{
  "n_layer": 13,
  "d_expert": 80,
  "d_shared_expert": 128,
  "activation": "squared_relu",
  "routed_scale": 1.0,
  "balance_loss": 0.00641,
  "balance_bias": false,
  "init_std_router": 0.018,
  "norm": "rmsnorm",
  "tie_embeddings": "early",
  "lr": 0.00092
}
Below are experts of layer 7 (counted from 0) of a mixture-of-experts language model. Rows are named router (the router's row for the expert), up (a neuron's input weights, with its number) and show model dimensions 128-255. Each number is 128 + 24 x the weight over its row's rms, rounded and kept within 0 to 255.
Before each expert's rows: a language model's description of what the expert responds to; "mostly gets" lists some tokens that are sent to it at least half of the time. This comes from a sample of Wikipedia text that the model never trained on.

# expert 17
What it handles: Finite verbs and auxiliaries right after a subject name or pronoun in biographies and narrative: was, had, became, signed, left.
mostly gets: " has", " was", " have", " would", " been", " became"
router [172 137  92 162 110 151 107 147 130 157 120 151 138 176 151 104 163 113 147 124 125 123 130 136 192 121 140 144 124 113 172 130 125 139 111 129 116 182 140 172 103 111 131  98 142 127 126  66  91 107 107 142 109 130 121 157 118 152  94  81 110 134 134 127 151 128 100 122 129 162 139 133 132 131 146 118 130 163 159 120 157 142 127 101 103 138 175 157 135 131 103 174  94 147 146 134 125 109 161 134 145 113 146 155  87 145 182 124  99 115 103 139 142 105 114 167 154 124 149 143  84 133 127 135 142 120 128 147]
up0 [135 127 135 138 125 126 117  71 136 130 112 102 131 119 131 149 102 119  86 167 126 152 126 148 148  89 125 102 129 123 101 110 138 106 136 127 120 110 222 150 100 102 142  97 167 144 157 110  89 141 114 143 149 119 137  90 138 122 128 112 158 162 151 139 115 150 132 132 171 108 158  87 112 115 106 133 146 114 143 137  89 134 122 133 136 115 101 128 125 122 114 121 103 139 143 143 146 132 121 111  91 126 135 135 135  85 131  89 139 121 139 125  90 139  87 126 119 121 135 150 120 135 101 127 129 123 137 170]
up1 [188 160 121 114 154 114 147 167  92 114 123 132  86 113 162 171 152  77 156 148 129 143 133 123 124 117  92 104 161 149 158 148 135  66 139 126 161 142 137 121 127 130 133 132 117 116 151 146 126 109 125 148 114 133 163 145 140 151 127 166 156 150  92 138 121 141  97 108 133 140 155 143 111 138 131 163 120 104 115 132  83 105 135 143  69 115 122 138 154 112 105 130 105 112 113  82 146 108 160 115  79 115 130 148 116 101 123 133 151 127 128  93  83 123 141 113 148 133 151 117 115 112 135  70 146  90 124 118]
up2 [101 102  84 108 113  87 135 137 105 103 120 182 140 130 141 136 144 108 169 102 142 110 167 105 114 112 156 127 133 160 168 154 130 152 114 138 107 151 140 113 128 140 113 115 125 137 163 118 116  78 128 169  91 144 144 139 108 118  56 115 132 149 176 135 145 152 141 118 148 118 155 147  82 105 133 112 126 151 129 131 149 125 130 119 138  90 138 140 163 130 167 181 141 142  77 142 101 103  89 173 121 115 150 135 121 129 111 128 118 130 123 144 158 107 153 146 184 159 126 137 141 183 102 151 106  85 142 134]
up3 [ 95 150 117 141 105 144 170 109 112 181 178 115 172 125 175 155 131 127 106  97 130 151 160 114 114 156 113 129 104 115 117 135 126 161 121  99  92 161 140 108 160 158  83 113 179 134 140 101 129 114 154 134 177 140 162 125 121 137 198 118 124 107 118 113 121 122 115 117 140 137 120 155 146 129 174 126 115 113 120  99 146 165 137 128 106 135 131 182 125 126 100 114 130 115 122 135 128  76 129 153 139 125 136 134 105 115 121 141  99 160 124 112  92 138 137 151 115 127  97 147 135 148 184 115  92 150 107 130]
up4 [132  86 211 130 166 144 147 102 146 132 131 157 123 137 142 103 150 103 112 127 101 156 113 158 143  95 107 142 161 134 120 159 138 144  87 180 121 149 151 124  92 154 116 102  63  79 100 128  94 128 151 148 173 146 156 103 160 150 131 170 175 103 133 111 147  71 123 151 127 135 134 130 146 149 147 137 117 165 148 141 140 159 154 124 167 119 144 140 118  86  99 122 112 136 140 137  89 129 123 122 126 157  85 138 181 131 146 124 121 106 118 145 173 109  95 135 143 138 177 133 123 145 148 156  84 141 126 106]
up5 [152 165 111 112 137 129 122 175 120 117  96 164 101 175 122 169 108 115 135 110  76 153 138 130 139 117 119 141 124 154 163 134 124 110 137 102 130 114 131 180 133 127 167 131 167 141  96 137 126 164 138 109 143 125 112 134 123  55 143 118 137 121 121 108 129 116  89 134 143 135 119 114  98 196 125 153 109  94 122 112 113 139 100 164  76 127 159 149 167 135 126 123 110 104 142 103 125 101 175 128 148  98 105 129 116 134 149 137 113 123 116 130 133 150 145 127  70 155 108 150 124 113 162 135 137 143 116 140]
up6 [188 145 128 130 142 148 162 112 133 152  69  85 112 129 131 101 136 126  83 136 100 122 143 126 116 127  86 125 111 150 129 126 150 169 129 158 182 123 133 131  99 120 125 110 119 161 154 128  82 142 164 152  92  89  86 122 120 152 121 121 156 129 150 163 140 116 140 169 124 126 116  85 136  83  88 127 127 129 111 129 102 142 118 147 125 128 150 118 156 108 149 127 130 141 137 140 185 110  91 156 146 118 109 134 142 126 117  99 126  98 121 128 142 142 138 133 160  99 123 131 139 105 176 141 128 140 191 130]
up7 [120 165 142 109 111 141  88 141 103 115 113 190 126 183 150 127 107 163 141 127 133  94 145 127 135 116 121 162 103 105 116 135 123 147  67  94 116 135 148  96 133 160 140 102 178 111 105 121 111 145  94 135 162 114 104 128 134 118 135 123 129 184 159 155 106 110 107 131 126 152 105 128 159 140  92 131 139  98 116 140 119 144 157 137 168 163 116 148 106 121 122 125 112 119 135 102 166  72 126 115 164 111 129 122 127 138 148 110 126 134 114 127  90 163 181 111 146 164  92 113  86  86 146  97 114 163 104 127]
up8 [114 124 104 124 142 161 146 145 145  93  99 111 115 102 164 139  74 122 167 104  86 144 135 130 140 161 103 109 113  91 131 151 179 129  51 140 113 125 156 148 134 128 163 100 126 116 130 132 135 126 145 133 131 170 137 165 111 163 172 104 115 139 143 146 120 152 160 153 134 149 124 121 168 142 162 152  99 113  82 119 150 123 140 100 111 135 129 142 149 141 118 124 121  84 117 108 166 106 100 144 155 142 108  88 130  87 135 129 154 153 119 107  93 116 150 150 118 141 124 126 103 108 124 174  93 207 132  95]
up9 [110 118 157 136 120 125 122 131 142 122 106  98 122  95 124 169 166 146  86 122 162 127 116 105 137 102 164 132 140 127 124 144 151 165 170 121 129 113  78 106 122 133 126 108 144 133 116 153 159 118 116 126 132  77 130 167 212 130 126 108 144 134 129 127 156 122 116  97  74 119 137 180 138 144 146 117 143 134 139 131  98 152 129 140 137 156 130 136 103 127 155 108 127 105 165 114 109 119 150 140 136 123  91 142 120 121 110 165 129  66 150  77 156 145 147 103 161 138 117 136 175 167 158 117 165 147 105 112]
up10 [160 133 106 141 118 191 124 122 126 112 107  82 104 117 156 131 159  77  99 177 144 161 133 128 126  82 151 127 123 143 133 142 122 157 142  65 124 129 118 138 118 116  93 130 101 138 154 130 123 139 169  92  93 144 131 128 166 123 139 118 108 172 162  92 133 115 111 138 138 140 129  99 130 136  94 141 187 121 121 141 126  78  96 125 117 140 124 130 114 102 130 144  69 146 119 126 116  38 140  99 121 141 121 124 136 157 148 102 131 156 122 171 172 106 109 131  90 110 141 135 113 140 165 129 112  97 117 152]
up11 [124 148  98 145 185 130 128 122 152 131 120 116 126 149 146 163 160 116 106 155 152 131 125 120 143  94 152 178 134 182 142 127 125 160 121 114 198 139  96  97 111 160 127 124 110 135 159 113 112 107 123 134 126 100 146 123 152 105 136 122 172 129 108 118 150 121 126 146 130 130 162 141 126 115 164 103 121 152 150 143 105 147  92 122  97 152 104 134 165 138  93 143 146 138 118 131 140 168 131 146 159 100 128 162  97 131 154 172 120  70 128  75 181 125 132 121 209 133 137 111 132 173  78 130 156 105 102 104]
up12 [167 101 132 131 124 137 122  86 144 102 105 133  95 106 171 103  83 132 147 176 133  93 144 102 125 109 134 114 138 145 147 154 112 106 138 143 118 132 141 141 122 135 142 124 127 140 152 105  92 142  95 140 131 111 154 147 141 122  81 125 134 179 101 140  88 139 130 126 154 134 154 115 143 123 152 112 124 144 146 160  99  78 124 133  71 137 122 115 147 132 137 104 112 139 140  98 152 202 146 103 141 140 113 154 118  57 143 115 172 151  94 114  85 129  76 101 178 120 170 146 140 104 114 154 118  90 126 103]
up13 [162 138 131 141 114  78  82 105 105 125 168 135 124 133 107 122 141 162 118 115 124 106 104 146 138 106 141 120 104 135 144 117 147 107  93  96 179 117 141 131 147  88 156 137 150  87 144 138 114 140 109 129 101 122 109 136  89 125 108 142 102 126 133 132 105 124 129 106  95 142  91 116 112 115 119 138 121 122 102 118 128 118 153 150 102 134 145 140 134 126 120 153 142 128 105 145 134 119 118 140 137 142 153 107 121 123 136 109 149 128 177 171  83 143 175 121 149 142 110 135 127 144 128 142 171 102 161 138]
up14 [139 144 108 149 179 169 120 123 141  99  85  84 112 119 128 130 143 101 131 115 170 164 144 110 124 112 146 147  88 141 123 133 169 123 139 132 117 127 145 127  84 125 155 105 102  75 155 140  94 151 146 102 111 134  88 144 149 149  83 119 122 145 139  86 106  93 111 116 114 139 177 129 146 131 120 130 138 166 137 131 141 117 115 130 142 144 140 101 132 167 137 104 146 140  93 153 110  86 116 167 137 104  72 137 132 159 127 143 157 120 119 119 146 122 112 102 153 154 151 106 130  89 126 200 152 184 130 142]
up15 [ 92 125 153 138  82 135 126  88 148 157 142 107 146 145  73 108 158 174 159  96 114 139 147 119 106 138 150 153 133 145 116 139 124 151  96 150  63 122 134 107 151 146 138 108 190 113 123  86 124 135 142 139 127 113 134 147  72 121  81  93 147 117 168 103  90 122 121 135 133 173 124 156 126 136 127 156 144 157 145 102 158 175 148 138 143 119 127 108 127 135  87 150 137 120 108 108 154  94 102  91 151 112 113 127 111 116 157 181 103 112 103 135 132 112 124 130 154 116 159 102 117  92 123 195 114 103 120 165]
up16 [182 156 112 114 146 123 127 101 101 112  96  88 162 128 105 112 116 117 104 126 117 165 143 129 149 103 109 151 156 123 162 134 157  98 130 215 104 159 159 140 125 148 148  90 143 173 146 128  89 118  95 108 107 137 151 144 189 148 179  85 132 168  93 113 169 138 116 143 123 117 159 173 130 126 133 121  99 134 117 121 143 118 112 129 141  88 159 152 124 136  95 133 134  96 147  98 122 140 147 145  96 155 146 151 118 141 113 120 132  65  93  96 125 120 116 139 123 131  82 151 105 111 138  82 109 134 108 121]
up17 [144 145 122 137 124 191 149 146 141 106 115 129 102 110 176 126 108  95 120 233 131 144 123 175 121 105 153 124 121 102 124 120 164 149 118  91 162 163 115 133 118  68 107 123 119  89 101 131 116 141 153 129 146 110 175 128 101 138 110 148 146 154 109 148 112  94 129 142 136 142 166  67 129 122  87 134 155 104 152 118 140 122 116 124  96 162 141 111 169 114 143 126  51 160 156 119 117  96 126  91 124 158 120 145 137 164 134  81  94 138 115 166 140 120  64  95  88  94 142 125 124 120 110 140 110 128 111 162]
up18 [156 141 118  94 126 103 128 117 120  74 149 168  81 113 190 141 150 133 126 116  63 144  96 137 127 133 131 134 146 127 148 149 100 120 148 168 129 145 106 121 155 137 151 133 162 123 139 114  89 126 112 161  89 133 142 100 136 142 119 144 145 149  94 143 145 140 107 155 171 134 126 130 133 179 147  86 109 102 127 189 134 135 142 102  76 150 123 123 143 144  94 135  47 120 124 122  86 124 137 157 136 110 151 125 110 114 150 163 131 156 110 110 123 121 113 117 150 142 140 128 130  99 169 153 129 126 125 140]
up19 [138 150 133 136  83 123 128 149 131 129 135 133 114 140 174 136 124 120 103 163 144 115  95 154 162 108 156 129 150 113 128 132 157 146 134 113 128 119 168 132 109 126 148 120 100 136 164 127 112 139 117 185  95 120 112 140 145 117  97 110 136 178 118 152 131 122 120 157 138 111 146 119 134 135 115 163 125 124 159 113 149 117 140 125  91 102 109 124 126  94 126 146 122 143 119 140 143 134 169  99 147 153 255 141 119 112 141 154 148 166  96 144  81 140 125 101 147 145 131 141 136 121 124 175 169  79 122 125]
up20 [ 64 139 148 144 153 127 134 142 160 151 108 141 183 107 129 134 123 136 111 144  74 177 128 120 150 191 113 129 121 131  94 115 175 107 100 162 107 120 107 144 151 123 144 106 120 139 141 138 100 126 132 139 151 148 148  98 112 161 141 146 148 148 109 132 189  64 123  61 137 110 126 163 129 148 122  74 100 142 116 118 118 159 110 115 142 147 120 155 128 150 113 102 134 109 136 125 140 172 114  94 131 106  98 124 118 171 142 131 153 137 102 126 141 136 120 140  93 146 112 135 134 100 144 157 119 208 113 113]
up21 [125 122 143 156 121 112 152 119 129 125  95 133 121 129 123 155 125 125 143 139 173 111 110 116 114 164 117 148 103 159 102  99 127  87 157 145 116 132 145 111 162 112 126 117 128 119 102 122 120 149 133 132 100  80  84 100 132 143 157 111  79  83 113 105 125 103 151 156 152 142 118 111 181 110 119 150 164 176 149 129 139 156 140 102 161 130 122 119 124 183 102 138  99 139 112 137  81  88 135  90 136 104 157 116 130 152 148 122  94 106 118 155 143  97 114 119 136 139 138 154 155  96 126 108 133 149 137 173]
up22 [124 124 137 118 129 122 138 128 134 134 168 139 112 131 116 110 108 104 136 118 146 135 108 135 142 104 159 132 144 117 153 172 130 143 109 120 138 151 161 136 114  95 117 141 126 141 105 116  97 118 138 103 129 124 139 143 149 148 142 178 111 130 159 142 149 151 117 154 113 106 196  94 119 125 163 123 119 147 159  93 140 128 164 106 138 117 127 149 114  91  78 119 115 139 100 168 135 113 130  98 141  80 146  83 124 111 157 100 138 149 141 159 134  95 130 129 103 129 134 116 125 129 159 128 168 127 166 152]
up23 [177 104 145 115 191 137 140 105 134  88 104 126  94 116 173 142 101 113 138 147 110 124 158 132 136 120 119 129 150 135 148 170 113 119 115 146 136 116 155 136 129 133 157 123 130 137 122 151  92 137 139 131 175 130 170 136  97 135  87 135 162 143 167 142 150 183  98  98 133 138 127  60 132 135 142 109 123 135 155 160  92  96 147 127 142 130 135 125 123 103 150 145 119 116 151  93 157 140 156 132 115 157 121 147 144  84 109 115 154 112 104 151 127 115 125 113 164 135 126 107 110 129 138 123 133 159 102 145]
up24 [134 138 128 160 144 153 139 196  96 163 159 120 144  73 121 200 129  74 103 102 111 175 153 166 133 134 119 117 138 123 136  98 137  92 128 104 110 150 100 175 144 134 122 121 138 108 116 112 126 113 126 129 133 103 168 160 108 136 121 143 141 132 136 162 136 150 132  85 146 135 133 123 149 148 140 134 111 130 119 124 152 145 107 123 136 140 147 142 127 100 121 165 144  95 102 129 124 138  82 134 124 169 106 120 120 138 101 124 109 144 112  80 134 142 110 124 112 108 172 138 130 195 146 113 124 129 103 152]
up25 [ 91 116  93 132 107 145 122 111 123 113  97 170 145 162 170 157 165 110 136 114 124 111 148 119 144 127 144  92 119 104 139 117 146 141 146 117 137 125 124 136 143 122 154 125 170 142 118 147 113 107  92 128 141 117 117 152 146 122 126 122 106 119 107 148 122 153 133 144 112 162 123 143 134 124 162 127  88 147 125 151  91  93 142 120 119 127 127 163 164 126 147 111 104 103 152 110 148 136 130 128 132 131  90 119 102 102 127 133 125  91 127  85 135 103 163 153 128 154  63 115 171 109 125 109 134 142 121 100]
up26 [111  99 134 135 135 151 127 140 156 144  88  78 181 161 152  89 129 136 130 161 141 128 128 106 129 121 137 135 127 135 128 104 147 147 139 119 137 126 138 160 115 150 117  92  85 142  69 150 137 138 125 101 106 138 108 156 137 144 130 139 158 126 151 147 133  85 104 144 160 119 136  99 141  89 165 165 177 145 146 120 139 118  82 123 135 123 111 120 105  91 124 119 131 138 101 164 129 133 120 111 127 133 100 126 145 122 141 138 113 153 134 166 157 122  99  63  92  96 130 121 128 195 169 142 118  82 142 103]
up27 [128 108 139 161 101 143 124 120 126 132 122 141 145 160 134 129 121 128 170 208 135 108 129 108 135  91 133 126 155 142 141 115 135 140 164 144 121 103 149 142 107 122  94  81  94 149 116 148 151 136 107 153 107 112 182 150 114 119 124 115 108 120 126 112 111  87 130 123 108 116 152  70 139  88 118 122 157 138 127 134 128 142 108 128 126 175 128 128 168 110 177 100 112 142 164 132 169  85 147  96 103 129 104 109 128 109 120 119 131 144 142 154 164 100 119 107 130  91 146 142 139 169 131 115  69  93 115 126]
up28 [163 128 145 139 137 139 144 147 130 140 155 123  67 116 126 143 146  82 138 183  66 127 144 126 157 127 120 122 181 135 131 176 122 131 154 204 158 121 106 159  99 145 135  82 106  96 110 159 131 172 106 129 133 136 139 124 177 131 137  98 121 119 149 128 101 139 104 160 128 139 152  82 118 114 159 147 115 111 141 121 144 103 141 132  94 124 118 137 107  93 139 100  97  91 173 116 106 128 135  78 107 156 111 121 135 107 144 123 151  73 156 131 121 106 107  87 134 130 135 140 134 110 176 123 119 102 105 112]
up29 [134 128 111 104  67  83 141 117 172 131 109 171 135 126 155  98 142 118 157 168 152 105 114  91 123  90 110 122 144  94 145 114 104 129 157 135  94 109 116 141 134 115 122 129 107 141 109 123 159 115 128 141 145 159 183 127 106 118  98 110 146 188 115 120 122 134 133 114 138 104 101 148 123 132 145 169 163 108 140 141 114 110  89 160 139 136 104 126 139 120 158 152 139  99 121 139  97  99 144 139 134 151 177 113 128 108 124 151 134 130 111 109 173 134 105 129 145 158 139 103 137 158  66 148  98  93 127  53]
up30 [115 114 181 119 139 178 125 166 182  99  82  78 183 110 108 119 115 129 142  99 124 128 121 137 121 132 120 134 114 143 139 127 170 151 133 132 110 112  97 145 121  92 145 123 113  77 135 126 118 117 155 121  81 145 174 139  56 150  97  87 145 136 129 119 165 110 145  81 112 125  92  82 177 128 145 114 113 165 148 171 148 123 159 120 145 156 133 102 165 127 121 143 103 140 126 110 144 105 124 178 171 110  73 129 157 104 126 129 144 144  98 150 128  92 117 100 144 106 163  83 126 110 128 164 116 112 115 131]
up31 [138 159 151 110 161 124 110 146 127 115 125 164 113 146 131  95 145 104 136 122 118 130 135 114 144 131  84 128 112 118 140 177 140 116 142 146  94 113 156 138 152 124 157 134 116 115 129 127 107 142 136 105 149 155  90 150  86 121 111 144 150 176 125 161  78  57 136  85  73 133 127 125 123 135 109 132 138 125 167 133 104 131 140 157 137 126 160 134 159 115 152 108 131 103 129 117 150  99 109 131 158 118 124 139 101 140 102 108 105 169 142  68 104 148 138 156 133 143 106 130 121  67 171 112 155 128 153 110]
up32 [139 156 127 121 143  94 149 181  94 159 157 131  78 153  64 141 138 136 154 120 135 141 125 136 109 149 145 146 137 131 140 119 158 132  79 180  56 136 168 128 114 136 102  98 139 108  99 111 193 129 141 100 175 131 134 140 117 111 145 141 136 120 152 143 136  86 106  83 119 146 130 170 122 136  41 135 123 121 124  87 144 159 160 118 111 128 149  83 121 132 104 152 152 112 100 120 151 114 102  86 112 107 139 145 120 135 126 159 140 146 106  92 143 162 118 129 138 103 137 119 136  92  96 128 121 136 156 128]
up33 [ 79 157 127 134 145 143 118 131 143 130 130 116 144 118 169 144  91 134 138  94 115 128 120 163 127 146 139 132  84 122  81 155 159 132 124 171  92 120 101 180 149 156 126 133 131 159 102 104 138 155 149 155 139 119  99 135 121 180 125 110 182 155 163 117 171 149 135  87 146 136 140 143 160 169 133 122  99 149 137  72 105 156 108 118 155 126 110  81 149 135 103 157 118  82 128 119 138 102  53 143 156 157 117 133 126 124 118 126 144 132 106 108 162 145 135 122 132 133 145 118  96 125 134 123 110 156 107 112]
up34 [132 102 102 126 177 132 114 112 100 173 102 135 133 132 140 126 110 115 143 145  86  77 121 126 130 120 138 134 149 111 120 116  87 107 120 148 110 114 127  78 117 165 126 115 117 135 126 112 103 115 112 119 157 139 107 147 183 147 146 119 184 162 150  75 157 175 133 143 131 152 157  79 142 128 129 132 139 123 147 151 155  82 111 136 121  98 111 103 111 127 141 101  82 112 140 131 208 118 106 136 129 103 138 149 152 103 145 156 123 149 139 145 143 115 174 119 100 145 130 129 114 140 121 172 118 161  74 143]
up35 [131 141 136 111 112 149 141 107 129 141 127 122 129 120  97 162 126 119 135 150 126 161 131 158 132 126 109 120 125 123  94 119 161 150 143 136 172  91 171 113 108 166 173  80  94 168  90 157 121 136 131 141 105 131 120 101 191  87 153 103 136  72 141 142 183 120 116 113 120 100  68  42 140 109  97 161 134 129 151 124 109 123 119 120 160 125 141 173 138  51 136  83 114 130 120 162 131 152 104 144 118 129 117 131 133  95 154 133 129 143 115  82 162  82 121 124 115  92 138 130 128 155 112 103 106  93 179 120]
up36 [110 134 173 148 135 100 150 146 116 146 161 115  94 136 142 183 142 100 150 156 102 129 143 139 101 126 149 117 146 118 104  72 123 122 149 143 114 102 125 129 132 103  97 133 130 142 145 116 145 114 136 138 155 160 140 113 125 132 158 162 157 177 101 118  93 138 142 122 133 137 135 132  98 126 101 154 104 122 113 113 145 118 114 117 114  98 135 136 129 123 124 145 107  88 208 129 146 139 125 120 149  93 143 152 126 135 126 128 125 151 119 112 116 132  90 139 101 106 123 155 165  90  94 132 153 164 115 100]
up37 [179 153 125 113 147 115 129 171 124 148 107  84  78 115 160 132 106  99 156 161 109 108 154 119 132 132 142 128 167 129 126 138 158 126 136 167 141 132 115 128 134 140 121 101  86 131 126 127 143 137 125 142 123 151 155 159 132 113 110  98 147 122 113  88 131 147 107 142  95 125 130  90 141 113 120 118 120 113  98 142 165 113 139 129 125 135 123  77 138 104 137 111  98  94 126 118 166  97 136  84 112 140 121 136 142  84 146 140 180  95 141  79 149 140 129 116 126 108 165 126 132 123 125 103 135  73 137 131]
up38 [157 114 142 125 113 140 140 102 135 143 115 120 154 127  73 156 125 121 108 139 111 155 137 146 122 103 109 109 110 140 104 184 139 135 131 122 175 124 143 130  92 104 154 112 154 164 107 149 134 131 108 137 138 148 142 103 228 108 151 104 138  97 124 141 153 118 144 126 112 110 105 122 148 113 116 145 117 128 158 120  99 109 115 119 153 116 137 179 181  92 126  77 116 114  90 173 149 131  92 154 126 131 142 142 148 110 152 149 110 132 130  96 107  84 122 137 115 121 165 110 143 137  84 111 124 111 165 113]
up39 [174 164 110 139 170 106 122 136 111 123 101 138 129 160 108 108 117  86 117  92 144 135 128 154 150 151 121 152 143 100 122  96 118 141  86 124 135 124 136 140 135 117 145 128  51 140 149 129 106 127 159 156 109 128 102 148 127 109 179 129 152 122 126 102 127 122 140 149 109 118 116  47 113 103 104 165 115  89 150 139 151 232 158 117 119 131 153 131 161 105 150 174 110 166  95 123 141 122 154 155 138 121 164 112 130 141 127 123 137 113 101 148 164 129 138 134  85  62  81 153 132  92 134 115 101 126 145 133]
up40 [150 167 129 128 173 142 150 126 151 109 130  93 145 156 128 112 171 120 122 116 117 137 125 117 103 123 101 129 122 156 129 152 110 143 102 121 135 168 138 115 134 114 109 133 103 127 142 125  94 117 149 149  99 114 120  98 144 118  37 137  99 141 101 150 132 101 121 128 194 160 100 141  92 120 153 105  95 187 107 111 147  88  93 142 128 101 141 145 160 134 168 136 123 176 108 112 115 155 117 157 138 103 146 157 124 141 128 147 141  91 115 143 104 116  97 151 190  95 129 113 176 145  91 116 103  97 119 108]
up41 [170 139 152 145 160 151  98  85 153 117  92 150 136  95 128 171 141 126  79 142 121 128 108 158 155  97 142 113 113 146 103 131 147 134 117 117 121  99 129 154 105 139 138  99 135 135 122 149 114 122 133 178 147 102 137 104 174 154 129 132 149 118 154 129 130  80 119 101 150 106 170 118 177 163  99  94 154 146 123 118  73 156 105 118 135 167 148  92 109 145 133 136  72 101 130 139 180  85 102 129 144 117 107 137 129 150 141 164 128 124  93 127 154 126 124 117 130  60 162 126 116 107 147 139 110 133 116 133]
up42 [134 135 127 115 162 109 125 146 127 121 138 147 114 177 100 154 119 136 115  78 125 140 113 128 171 150 129 145 115 107 129 152 110 147  98  67 114 127 143 157 153 121 151 231 128 133  85 135 155 122 144 159 139 133 109 126 111  93 133 112 114  93 174  94 122 172 152 189 125 145 144  93  94 127 164 136 137 140 169 102 125 164 136 125 172 139 118 140 123 136 117 191 113 191 127 109 163 138 138 154 166 145 137  97 120 120 139 108 103 121 140 137 133 106 190 140  77 144 115 141 115 127 109 130 136 159 115 119]
up43 [ 78 129 166 149 124 153 128 128 112 121 117 152 125 101 156 153 123 134 112 173 158 215 122 113 118 107 166 149 129 132  91  88 174  87  89 120 116 137 156 150 121 126 143 103 181 116 109 110 127 167 153 129 145 170 133 157 161 144 152 148 116 166 114 163 141 122 138 107 128 129 139 189 170 162 115 129 129  94  87 124 120 168 111 127 150 133 154 124 142 210 117 152 142 114 106 131 148 102 126 118 126  88  91 163 133 144 106 124 114 152 118  67 116 172 111 144 108 184 138 140  67 109 135 157 136 174 131 137]
up44 [137  89 123 101  64 114 134 121 134 127 128 154 164 143 140  85 121  98 131 142 169 119 130  94 113  82 142 118 151  95 134 120 122 172 149 128  81 122 149 149 111 107 172 122 123 135 124 137 135 102 139 137 114 183 176 133  97 132  82 127 149 193 169 162 141 119 114 136 142 130 151 169 139 132 135 171 142 153  94 169 129  90 135 153 173 130 132 166 120 126 143 126 121 111 137 131 116  91 147 114  99 129 158 111 127 106 120 132 116 132 115 119 211 124 170 144 169 161 113 130 112 170 101 140 113 112 113 134]
up45 [134 150 137 105 168  77 125 161  86 127 127 132  67 135 123 159 157 117 167  54  95 143 118 151 194 116 108 129 165 135 134  84 114 115 131 158 145  71 153 132 147 131 110 133 111 126 124 131 144 154 124 101 151 137 102 109 108 144 151  87 172 116 130  90 135  82  86 126 109 148 136 126 126 136 107 159 120 116 132  82 117 107 117 151  92  88 167 102 116 124 108 121 141  86 117 158 107  96 113 137 132 174 155 138 130 158 134 150 111 142 145 105 110  97 101 143 142 137 150 114 125  76 123  94 162 111 152 128]
up46 [135 110  85 104 166 127 128 132 187  96  97 145 102 162 109 144 132 125 122  86 111 140  98 135 119 146  90 144 113 172 137 149 109 139 122 108 172 127 136 155 135 115 146 149 159 135  90 127 129 116 146 169 115 132  96  56 129  92 116 128 145 157 161 151 151 177 140 149 149 146 142 112 102 108 132 112 120 134 127 142 117 120 116 123 105 140 149 113 118 158 170 191 127 133 143 103 126  73 180 168 131  99 116 117 104 125 167 131 106 106 149 161 165 105 153  91 118 113 161 135 109 119 164  94 108 121 121  92]
up47 [119 101  87 113 114 143 121 117 102 139 111 126 108 112  97 172 140 142 140 113 138 129 124 125 110 104 122 142 132 140 150 114 118 109 134 148 125 129 152 132 104 150 171 126 168 100 158 118 145 144 126 140   6 133  71 133 192 143 135 129 148 125 165 123 151 178 121 153 147 141 130 135  58 103  99 163 130 127 157 120 152 129 137 106 120  88 127 117 111 110 113 123 131 131 143 131 113 147  91 119 145 111 149 143 108 135 149 149  57  93 169 137 128 126 143 129 147 112 134 151 127 126 140 126 122 124 115  96]
up48 [141 120 121 124 110 105 117 148 169 118  93 151 169 134 111 104 148 131 149 160 150 120 125  90 116 126 118 110 122 107 143 114 127 130 130 117 110 155 104 113 145  87 135 120 122 107 125 134 114 110 160 131 132 185 150 107 149 138  71  92 133 131  85 122 124 113 113  93 156 111 122 163 143 103 129 122 155 138 142 106 118  90 103 125 113 120 106 164 165 123 157 139 113 124 158 145  95  49 141 130 125 153 199 152 148 126 122 135 146 118  99 141 143 130  97 139 140 168 121 110 144 162  80 121 104  90 126 107]
up49 [ 77 103 126 140 116 125 116 110 116 153 127 101 147 131 144 132 122 140 148 114 132 143  86 163 144 142 125 168 129 138  90 108 129 137 103 116 144 141  98 170 164 118 143 126 128  97 105 107 109 151 153  99 115 101  76 171 146 115 130  96 166 133 154 126 104 170  94 141 132 165 101 127 156 135 100 185 135  97 152  97 164 158 109 133 150 147 114 112  93 125  97 129  72 114 114 110 161  86  96 134 167 101 119 103 125 104 147 143 113 138 119 189 125 126 170 110 125 161 102 131 104 120 140 146 137 112 138 127]
up50 [118 111 138 176 143 135 130 141 117 164  99  73 124 143 187 164  54  76 114 136 144 137 125 132 142 152 132 144 118 157 118 136 129 114 139 163 129 113 135 140 144 127 118 118 121 151 139 134  99 163 143 126 166  82 114 121  83 111 172 116 133 172 151 141 165 147  93 157 124  65 154 100 128 135  97 112 124 145 113 121 123 140 161 150 153 109 130 124 132 108 128  98 153 106 116 114 149 137 115 115 127 152  42 114 155 135 119 127 116 116 122 118 108 135 119 127 167 148 166 145 132  72 179 135 147 184 143 180]
up51 [106 136 154 164 111 170 133 153 129 110  81 152 125 129 160 132 131 112 150 124 167 134 138  94 144  97 151 110 135 125 126 117 130 120 135 128 119 132 161 155  98 115 129 104 137 124  75 131 119 142 106 122 131 124 161 126 135 133  99 101  98  98  90 130 171 113 112 138 133 135 136 160 157 176 136 123 129 117 151  82 114 146 132 118 166 112 137 131 142 159  97 141 129 130 143 170 100 165  97 134  91 142 108 167 131 110 154 118 125 165 168 124 168 149 105 127 165 174 147 144 117 108 114 132 136 131 162 152]
up52 [154  87 123 113  98 154 156 148 119 145 115 126 169 148 140  99 159 114 197 136  86 112 154 104 134 134 111 127 141 139 125 100  95 127 146 160 160 147 130 136 156 124 102 107 105 132 106 132 101 124 102  80 134 127 134 148 156 145 130  93 163 115 127  56 103 170  97 174 115 156 106 140 157 123 125 105 112 110 134 122 159 111 106 110 157 142 143 129 153 126 168 122 128 140 125 186 132 106 138 120 128 114 131 129  74 134 152 139 111 135 123 104 136 141  94 146 147 155 125 151 117 134 154 110 125 130 116 142]
up53 [152 189 165 157 125 135 102 130 153 130 111  99 157 118  85 135  92 129 106 121 138 158 138 138 165 141 150 119  98 131 151 122 163 215 118 102 125 156 156 106 115 135 120 122 125 120 110 132 164 123 109 147 107 115 169 127 166 139 131 112  92 101 145 127 177 100 130  89 133 107 124 116 143 124 170 141 112 146 166 127 126 164 130 100 117 144 157 120 125 152 103 153 172 155 144 140 142 120 143 142  93 156 115 123 136 125 131  82 149 120 104 128 137  98 167 111 127  76  99 136 152 153 134 154 146 162 153 163]